From a checkpoint of a small mixture-of-experts model trained on Wikipedia.
Size: 12 layers, width 192, vocabulary 5104.
Experts: 160 experts in each of 12 layers, 32 GeGLU neurons an expert, 4 picks a token, a sigmoid router.
Training: a variant of Adam for the experts, 280M tokens.
Below are experts of layer 8 (counted from 0) of a mixture-of-experts language model. Rows are named router (the router's row for the expert) and show model dimensions 0-63. Each number is 128 + 32 x the weight over its row's rms, rounded and kept within 0 to 255.
After each expert's rows: a language model's description of what the expert responds to. This comes from a sample of Wikipedia text that the model never trained on.

# expert 27
router [ 84 154 145 208  80 115  86 152 124 147 126 116 133 188 121  77 111 130 111 113 197 127 163 119  49 115 170 177 177 168 168 129  95 177 112  82 141 118 129 149  88 128  86 183 104 120 123 116 104 138 159  46 160 129 147 141  92 129 141 163 127 143 151 112]
It responds to: Eastern European places, under. Pieces of Slavic, Turkish and Eastern European names and places like Mos-cow, Vist-ula, -istan, Austria, Russian, plus studied under.

# expert 22
router [142  99 151 190 106  80 119 108  82 142  98 126 154 208 187  91  86 211 102 119 197 112 140 108  69 164  79 129 148 149 142 132 174 120 153 118 104 129  93 196 107 137 116 165  93 117 111 116 160 114 123  84 131 152 128 131 120 110 171 193 102 116 140 112]
It responds to: Infobox list punctuation. Colons, list dashes and opening parentheses in infobox fields like Added to NRHP:, plus capitalized name fragments such as Pal, Pat, Mal.

# expert 43
router [112 144 153 141 120 107  99 159 139 137 106 118 185 228 137  36  81 179  36 122 130 138 139 155  72 216 137 130 181 203 154 143 180 131 115  92 143 141 158 150 125 154 145 162 156  91 153  93 185 113 111  51 119 116 141 192 102 108 164 145 125 107 158 135]
It responds to: Latin taxonomic names. Word pieces of Latin species names and the parenthesis before the author in Binomial name lines, like jul-ian-us, (Hervier.

# expert 51
router [127 172  98 145 137 121 125 103  97  91 114 136 148 182 154  53 146 200 104  76 154 170 110  98 101 116 146 132 139 159 162 105  93 121 140 107 127  74 127 193 127 177 105 189 116 138 105 112 103  97 131  59 107 118 130 135 167  65 152 197 128 121 140 126]
It responds to: Latinate word stems. Beginnings of Latinate words before suffixes like -ion, -ence: territ, administ, respons, prov, act, rem, often in election or legislation tables.

# expert 10
router [145 134 143 153 152 135 115 129  79 138  79  96 157 200 122 108 133 173 114 130 135 143 110 169 128 209 121 126 203 125 164  86 124 136  77 103 129  76 103 167 100 165 115 161 119 143 131 106 130 143 152  87 111  98 184 124 131  89 143 159 130 116 126 129]
It responds to: Awards, books, section headers. Content words about winning, titles and books, plus == header closers and plural -s in lists, reviews and award tables, e.g. won, Medal, published.

# expert 24
router [149 135 140 170 156 136 110 104  94 101 115 100 150 123 183 125 100 157  60 111 173 174 169  90 133 139 119 154 186 173 192 103 145 138 159  43 106  89 109 177 107 132 166 164 137 129  93  77 128  64 110  95 179 176 144  96 119  36 196 170 157 123 151 128]
It responds to: Numbers and initial letters. Numbers before units or counts, like 40 TV channels, 50 years, 25-minute, plus capital letters or short fragments starting names.

# expert 44
router [123 143  95 130  57 146 114 141 111 134 146 151 165 187 171  64 116 166  70  93 158 166 125 127 127 173 141 141 195 215 147  78 128 141 115  97 136 157 138 188 156 146 121 169 121 140 111  70 127 123  84  84 128  98 106 137 135  77 167 171 109 112 127 152]
It responds to: Mid-word Latin pieces. Mid-word pieces beginning with p or vowels in Latinate words, such as princip, imp, ob-ject, prov-ost, Simfer-op-ol.

# expert 5
router [126 145 183 164 113 160  71 114 120 148  92 154 154 136 172 140 118 147  67 129 153 169  89 106  59 155 157 145 211 148 172 124 167 173  97 108 146 112 139 160 132 159 105 175 136 101 155  85 161 115 103  16 184 140 116 109 154 109 187 166 105 120 121 107]
It responds to: Biography date and name pieces. Years, days and name fragments in biography headers and infobox lines, e.g. Born: 31 July 1995, (1931–1979), John-ny.

# expert 33
router [ 79 167 136 151  92  68  96 120  64 170 110 111 118 162 158  48 119 133 129 108 121 103 130  83 124 158 136 131 140 170 156 109 121 158  90 118 125  93 117 163 153 169 133 134 136  82  96 149 135  75 105  87 165 101 144 134 114  86 181 143 110  87 152 120]
It responds to: Auxiliaries and census text. Auxiliary verbs before not or been (did, do, had, has), plus With, he, a, and Zip Code colons in census-style articles.

# expert 7
router [114 108 125 168 134 112  81 106 119 116  85 136 161 172 169  78  81 150  98 152 146 150 165 133  53 188 124 149 190 189 199 119 155 170 125 117 190 108 143 177 116 191 112 135 126 117 118  61 141 119 126  51 145 134 158 161  89 170 146 187  98 114 166 117]
It responds to: Proper-name final words. Final words or surname endings closing proper names of places and institutions, such as Street, Center, House, Campus, -ský, -á.

# expert 63
router [ 94 123 104 145 145 134 148 123 142 127 134 133 135 201 160  88 111 172  63  94 125 159 145 130  73 198 146 121 194 208 148 117 111 132 117 100 130 103 116 204 126 137 135 169 146 123 146  38 116  65 121  59  81 140 152 142 168  92 149 143 121 112 168 146]
It responds to: Taxonomy nouns. Nouns after the or was in species descriptions: family, type species, Genus, endemic, classification, and opening quotation marks.

# expert 17
router [122 169 148 155 133 119 100 103 114 132  88 129 168 159 148  89  85 174 107 112 106 111 145  97 101 133 121 188 140 153 152 165 196  92 117 109 174 135 116 157  84 159 132 149 153 107  79  80 105 123 147  95 168 159 142 147 125  78 191 192  65 119 115 133]
It responds to: Closing brackets and quotes. Closing parentheses, brackets and quotation marks ending parentheticals or titles, plus some short initial letters, e.g. (2011), "P6", (aet).